Below are experts of layer 3 (counted from 0) of a mixture-of-experts language model. Rows are named router (the router's row for the expert), up (a neuron's input weights, with its number) and show model dimensions 0-159. Each number is 128 + 24 x the weight over its row's rms, rounded and kept within 0 to 255. Numbers have three digits each.
After each expert's rows: a language model's description of what the expert responds to. This comes from a sample of Wikipedia text that the model never trained on.

# expert 43
router:185144119179127075174130126119116140076129076129122112089125117136150108146103127174114141109113112128122152152114097110160135120164150125071149121124142085161119139138119123119133111100137112133124110127139128072127146128183128129161119145148140109148151122128088096089149131129151136134138177173149108115116133174085110143127142108127166115155144102080150119123117164122084104109101128130132158105144138134115095104136148102157086112105125125139131125180133169079120139129111158
up4:146127145149115104110128075098083111094118179130128097108112095140121137160096151110165114160090195130084105110107110166148115101157140127132164128130090133137162169094088099163132164131165155140118121141101174075131113110147108121154123139153106132168161134144125113152143162106129136100142131137181144148135129163099132124132095107082166148130106114133144123121146153132163123133134099133165133152160090111166103127106119124100155157139100125132102128121146144117124118130149117
It responds to: Line-initial list dashes, table pipes, colons after field labels, and opening quotes or parentheses in infoboxes, lists and tables.

# expert 19
router:145147112197122090140108141097156134132162140108172135094093126194122120184120080167109130120153144139155144152144097135156155156107173117104114121101095095105079131125123125120110134144107084110160138152132112112164158100131117114133121156094117107142158121121097109113089166142114082135141142125106130121160148131103086129100176131127135171127157102071131150133135096135126117119133122113122149093138121152119102121136093143126093105138116117162120153149160123159120145149157120
up0:149125155150144094137129186125140151115124128157136114125127159147127132144088133129124159090126131133144189162131139110155095122132156113125125127125098068103116124132157091103109112119119148133147156158109077112085130109123113134097111112121124098172089089110131108114137165123088134093116160129117145140143116136144135144139102074147137126105191159139107151159089114098135126122118140131187137135136146099062128125145129109160098119096125159164182133140151162165113132145155128
It responds to: Possessive apostrophes and pronouns (Puss's, band's, his, her, their, its), articles a/an, and endings ing, ed, al, able.

# expert 51
router:125114100157097093117110106115161151118149130119097122140108174221071130168117113186122130156138143119136073130145135184125098139142161150120147118137149105123135145116111129121093114109112119111098113131104141103171160076152133116153086190117123108142158130160151073109147130142129086135158105168121081132136127139123099078102120140152155132127139157130125144164108095109145143105117121115119095125128140113142117132133133124164137146147111140129119160115145119134114108110141148
up4:149131112134125116120080117112142134115144101112124143147076117126123128173135148114118126140063132150141145139143122185155089131108155127129137100126168118102123137123122127116138111117121061125089084147125099133147110112163122125146135118126134156082149118145125121151137156139153141115127109131192145130094119124126101113139104125128162083083177155109180177075106158120145136103132118142057100084120132171150095152130117117136140149113132138154152151090139139140095111121126151
It responds to: Last letters or endings completing words and names, such as Conden-se-d, Byzant-ine, Mohame-d, Alpin-e, tempora-l, mostly before punctuation.

# expert 16
router:117145123105131112111119123097165171059124119095112128114124127162136102149119135121123145123140135132130059145109069135174159138122151120136164120147086121121099129099158096169156098116153107071112102130165179106174136132142147151150090159153135102138115121133125128121146111095173103171145146101168150111141145145093132094100143146138132110126127146115102130130138183097147128135133123145137112119119164118146087122157114121180113131105127120145084089132143146126130113158105143
up7:158134121143152133134126169109139114104120134163108137091165132143082134137162136141104153122141133106139171128097108152160137110094120116129157083149127185169132121115106126146115165139137095077149126127173142111137180099106163126142144093093093126150115120110130099118097115124136111122122108105104127116148117153142101098142125176132195152108121184127135181121128067141152134115105098134093132105134165125170109136076129142137133126158097145137107142132142130115076127124113129
It responds to: Pipe separators, numbers and short codes in tables and lists, such as track numbers, football positions MF/DF/FW, and election result labels.

# expert 27
router:156141113146114108115126131130146168093154134086121083100114128140091137100074095121147162125138107121103126168137102156170139131125152120130156109145145118137121140159143101125126074116162103104111110154158122100129152073144089159172111160144117118114187125162113115123144135123181129141124137104124088109149133164109135103082127133157142140132155132070133142130157156080117113085134131115162158095122135127118107128139090102171121132141116105160145164120161134146125096118091111
up4:129130134162157071163167132124132150121125137113114123094140154124107154111169127139132157090133090126141166157120150101128122142160202120083123116101100115118109124145151104059128133115137108111114103126160112132147127142139115104161098116123120119158123106178129125164158133153158115142137141089115090143182108132142077102103135149117135164131131164097137079130126185106124139180134111110177148146104168126114132157148152088159133095111142122116129133139139123100141111124123128
It responds to: The word the/The before nouns, table pipes opening an empty or new cell, and capitalized name-initial fragments like Su, El, Ut.

# expert 2
router:127073155153111090123097132087135169111163108105097130113115129213103137164120135175125124170130105109114103150148150149118122125165161148137119120152150072101101143120116132135093116108134105092110124106117125112163153113134134107177089118122149090134155128169143096127123155137130091130166105146156070131131110144097114112102128100163126106099158122117140158158127130121139113113107138154135117111082149097133104173145141133137126108160133139116138176130154151128130089117150151
up4:130107105163077151097084131139171156117168117102053114124139131186132142117155135132128157131132091116058080155167110098130100169142118119122130125118106099120116147151143131092108129144140148133123118152139137134125162111147132109120150106148151089075178118185152124154127087135134155128148114137137132116123119096144125137078128112168159106116117114097136137109094147125138147149090143165140108138142101146128114169162123155125132105122115091124131147129165181122133121125128127
It responds to: Final pieces of proper names, often surnames or places, such as -ugh, -berg, -ford, -shire, -ley, -ke.

# expert 41
router:160124085116133106158092108114117152083122096108095113100145095132134100140134131138125135105158104089118145165119104094142126122144154113095135107138104099148119136130150125118123143128142111140138103123160120103169129107154114150176102135132157105142174101126108099101140163134132164136141160133150166115165142148126055099132130137099146103136146136120140137151124179100107114105079154135118168093148163117119087091114152130150089124097167105101172134180162161137110120147130160
up7:132129129141149104134133124150122121142136176106167111115103115123140112132090120128109117131119144087124095176162149122123142160150174118106147116122071146157177122177144146132105143111111093133173136140139098096153157117113121145161124117139167134178137112143106122143109171135133131136114131110109124108172144134112062124109090201146109088093152119115130082131144163081084167094103156150150171120110105120128097113128140134138125119128140148126136104169150113130135147115153151
It responds to: The article a after is in athlete lead sentences, and sports words like footballer, basketball, weight, career in sports infoboxes.

# expert 31
router:159127103124134127146089137086136176094149118125117093138138112132129136108131135136110153113172125100114145155113107116160111144103153100112121103122104136118120132143171110170116147107142104129124125103161113131156152102141141130171094121109091117136135079137139119100122135124130152139148139097099172127164155176130081115110146106134110126142153139113135160157129132119148123080092138166106153066123174136125086127086134144117127141190164107099165164114186119167127087145126156
up3:124084115162134148150114115149110116107127143103082127100159137137138127123116138099108136077143156112141119142153119156138169100128141108059151107138179131157134135149151111141179108129135116138103122115120166099148126125133137110111158154109105128136144133130116102090144117137122142201137157124200126103157129133132103097133096146147136117117125118142082055126102119100105149145120145128147149120154101093122117155127102118165135146135073115137129104148164089167106162156119158
It responds to: Words and symbols in sports articles and result tables: football, tournament, scored, Round of 16, score dashes, goal-difference signs.

# expert 59
router:129095144120127100118135143111154191123143135122116130140124158200100110138131083161135138125149124083082085147117146136143134164122131135108215099119136101118145136138123138122129136116124138096154097135122128112120172074152140152139107134102127045125190111147135127132147165104157144121175113139111149082157126145111126120106101146144152112108137089118100125165130136119134105134113130086150113129148137127146102118170104103128140098119110146152140122114131146110151107125084118
up0:138148136127155126122119130110147129131117131149125093127139048152155111140090092172137126114137136119127165102124149113113107129126135142102120106123144111093128116103150094119154126150126116120146120185175083127135137128167133098118107121141121064126099094156114139183177144136142160147110110142180182065169134103097098146130104113107173149117135135096152112104133127104134151112141168107140106121146103138117101134141115108101148134103124152152177120100123144144145102124090096
It responds to: Final pieces completing longer English and foreign words after a partial stem, such as Holocaust, endemic, tentacled, Pavilion.

# expert 40
router:113100146141105101130119129111123168134163160112110128154114136153105106114126110152168145134134146073091064115126098136123117108084185151120134082123118147129120150144132119099129122072139160129126117161115122099114137128133108113148113188142154094095128114139133116135134112140144111165213139149132114086141138135107127095090125110161106131089144146098086125140160166118109134134134164150150128153144103122104106161159097134119137114114152130175150162102149118115075108131138141
up0:136082111152121127142185166129119152144130154148111144139114115174121119114105156127126096114145091111077066171134125125139150155110130160065131140141179134147113117153142117156089112135127113093095101127137090158101153104149106105135142140132144099049134151113156119167107150124154099102107084133135118161151108144123124143129123119164134153151163123120137144130121167109138109127090143129155119154136115115089110157153113108137109095123107156113097140086125134095155124171117122
It responds to: Place and institution nouns ending a name, such as United Kingdom, Puerto Rico, University, County, and country, Cup, years.

# expert 7
router:177114158138131074120096121101116128105146125102129121133116112151116125114141127162134148117175163133119110147161124162124141124118183142095173100112093113136138111110132093103123129135117144140136140164158132103127137114121113143108121192110102096130121117132130148119134157148106071162147119142144146103164192177105128154072148143133112101132135113123135155145138107114122103098138137120153166129125133169124094149086113079128098088146145138135141149146154124088153078153082162
up3:133149156104137102134141164128096122135144129078182141111084075123135092123117145086116169141149140164112141104149128098124108122138145117132156077127097127113089121149078144109144105115122168133111087146121161084119148114149121142138138128141127123177130137132109088085125124108148125145157153099116081113113171161098145192095187127143164144098124130143114106156094113129119148112171130133099140123112158136100156121110100149131152136091117144128149149167146145135136116138111103
It responds to: Short word-final pieces, above all possessive or plural s after an apostrophe or noun (Wes, women's, peasants), plus other endings like us, en, m.

# expert 36
router:152143164131091111143145134137144148129143156085139106133092135115127124119095107161145139146128151108136101140126122150156091129105172094104132103097160158162114128145127151090143071121158136088138122175150133104131109142130078103131101182137090094156140121155137089108123155132163119176215121131141085124104142130094129097115093130130143106099132126093087172137128140126117152103117155105144112168140138128134109170128100120135109127145112113146108152116160100155102118119125146
up0:128143121128099123087120149074115146109113109111143096113125184156095124137131141103172120146183129139055069158121091144117093153105141143145122136091159139145138171127153164087109108092084135142181182113162102103112119170128077139130127164155141094135131083128117078122115118150144144147165095124130112105129168126144133136129119147102128120108138143139147115145099133139120127150122138131129134130164124137098130116155100130117164125155114125123146143144127126103120087131135174
It responds to: Plural -s and -es endings and plural nouns such as populations, maps, countries, people, children, species.

# expert 10
router:147119150133119103128117156093129143042160126090106116085078097138119128118118108118105171090133097137105111133097115115139161153161171130105143129174116152138121106125131089175138133130162119119139117129150127102167155086150147191130095120103115110133156101136109118156119127096154116142143112106137135114163151167115139082111185123131127110127140133108144133175132172134157095137121122155168114084154140136140103105128133132144135082120128138144123113153153131114134106164091114
up0:114111107135131113173173119096136140091123102147103134072185107165123136146157138136118153129126078146113137144124119083116153106138112154168161140118107146138153096076112125141131140124082102095135161176149113151155128096133135128099120141117112094144140097078098089092159147128147122138137134152098069118100102122127134129098145135119113126121159133079137151135127158099138118125115131161114150072132153144121115124115111160133144118147131133119140165090143175167164154124114161
It responds to: Short items inside parentheses, brackets or table cells: country codes like ITA, JPN, featuring, name pieces like Gi-ova-nni, and years.

# expert 18
router:133183143158148108114124117116154136135139104116143139104100115116120132176110074117136142129106113126119138120128117127191136193162140104128118128114140147124100152102114145128116105139126150069133121155133134111143117128132073126126107135153103111156107107144093107115103171085171076117184120114123130117186144168100105123094134155146149150100170116068105155111159130108127141146154140117136127128163149156156119150128080113108113129133096104147134130142155097128077140135136158
up0:160159141132162129168081117115140135120104048122160122152137113128128126135133102108125157090120117138145190158098150124141129143180158089128137139122088156148117134118126094165163148132152061114137140092128088101094137130133138090108125117122133101127178106135099125119113111144129147116130152078140140157104117172103111117099173161123152140110168083130112152093152138126126151114132140149126115099161156160119096157119103091124152145149140144142155143157153107116117143128127125
It responds to: Adjective endings and adjectives like -al, -ic, -ive, -ated, -ual, public, local, political, in descriptive or technical prose.

# expert 48
router:157116145143092088109122142101133159135105111119119145124106149166140133176096126143164115144134125124143100136150145136165129143152126138140164065130125110101119118128104147130085091123134092073139123106113114137121161096136148111130094181144134097119152109129114124117103181090119112133146122154144118115172131139071090078113166116149129117114163124128138150134133099081133121123113126122079098121143167089188107100140122129142152155129140136160170181125133153147103105144148154
up3:150113132177096128123134149102111153119139127147097150141102167161140117161091133158146135144084117113141129160089112184138135122158120109103143183142126101149144118144126104145094097121132122140162148135120062132125154141155101129114125154118166125134148105122102118134122144112109093133100127138115129110192112152077130131150103134176104116121124159103129108125114106110135084067149174167137113137114132118108104090138162172143141140123093133182111093126147105147129159124165135
It responds to: Closing pieces of longer words, such as -y, -ing, -ness, -ly, -ment, as in Discovery, responsibility, integrating, vomiting.

# expert 24
router:144121112191131102114127125126146173134128133132118131103126136139104120158123096172147148123111120083136139186109142182182118136108174135139149100105136092116102096169127147090100069140131100050119135138132152126128176120130122092142118168132130110105136097123114134129128119122149139127168114151127094112152131135084110088092115138121139123103150116151132143129120112122119149123103118120089109161121142125185074154125091089156157152141114121133144118107133140179120119129135157
up3:096111122143078127151101104147181151132138108116078141133159138135121129124157155157132139091134134121119092166072137186167118139135107121111156107129158101121151133119119120134147152159139147083176138151125166131139137102138100137092110140125145101099150136134136159138120150088107128078125128180172124130176123125101119111132111124158116147111114107104140126079157135113090140085099126171109108156129148135089074103116134132126127105110095081128100108093124154121136132133135165
It responds to: Temporal words like on, after, during, when, before starting date phrases, plus final -y in words like recovery, exploratory.

# expert 32
router:120127160168098085153140175127141161142151155101121126126094130137110144110119116164094166102111124095145115134120123155170176123122176121087127103125145147130115104142106154084154109132135130056134153149118110114123163131135123148124102148114108113124121097126129141124114149115172097162116131141172124106131100163103139114116137146171170151095175098127121113171150143114105104131111125128080113160111149121116076103101105095160111134093139097170152148111168132141118131157120149
up0:123113127131128111134109129130090109094128120113100098127133157113104117121143146128129170122125159138121096138139094132113136167188149113131129128155102132126172106140110145134125158143123102161129168141152114090133079137118125144105107141112123126098144163162130118130111117140098107114117106112138142161118148106174126204093134116149144100102120117168131129123145154103165091156171121126124107140102152112128092168134124166128149159121133087173137109100212166097137084118154177
It responds to: Prepositions and linking words right after a verb or noun, such as connect with, methods for, agreed upon, during.

# expert 5
router:129099102099122125098118134099145172035140122113102114130128123150093142141076126118123164100156138114086134154139109129167138147114124132126145131163121130138130113159166107145101111122117120130082105135147124120139143085144133166161103149123121104144176087182115098122132144118151102161159137093111084142153144147110105120110153118111114139103132136103121146179135142093169111110122149111143126071112161128137116105107123123183142131186134146141140122084164147129113101127116135
up0:111102103144142138131104183149120140142106121130141120177130122117101124128117118154055121087115105125093080143186113165133104085102118132134172091150130130120116140097114097134111154123174166128090117121105098143147150104153112148174117141120127078160147099141130123098129154165111114120109123148115147142144139146107128085113102145165125133145150112121124100146187125149102089108119158121118148091103167156121148126147173129177130113094109159131138135150154122139129123120087143
It responds to: Commas, parentheses, dashes and numbers inside sports results tables and athlete records, such as Tokyo, Japan and 6–1, 6–4.

# expert 57
router:143140142136107106165127158125162156114129103087128119085112128127116129158099156179088150092137130119110130134125132143173126110094186104095124091118130133110142114119104124147112128114140152110098129136130115097110182102176133123117120133116171110122138104116154119145114184116169115159103116145152136071115129151124127093105158128155156140083181155127122111188146132109141099130109110119084160112091150093130104111127150100161123121137146113133167157105158137142113134163124171
up0:140169090143132134135134134105074143103193102092148077110109108125089105153165127131115164150175101088127137126100108076099133134109121122115145127136118104154151137077140093142123125117164091147116122128118142098122122124149157113140154138073149113102114091121127130108140121129086113107118177163131153202121140177154139123139127142172117122147116141144156134170151140133160134104111137159110146106153135131113106115126112148105141115130146118102120116123153132116155062119100124
It responds to: Prepositions following a noun or verb in running prose, such as of, to, by, for, with, from, into, against.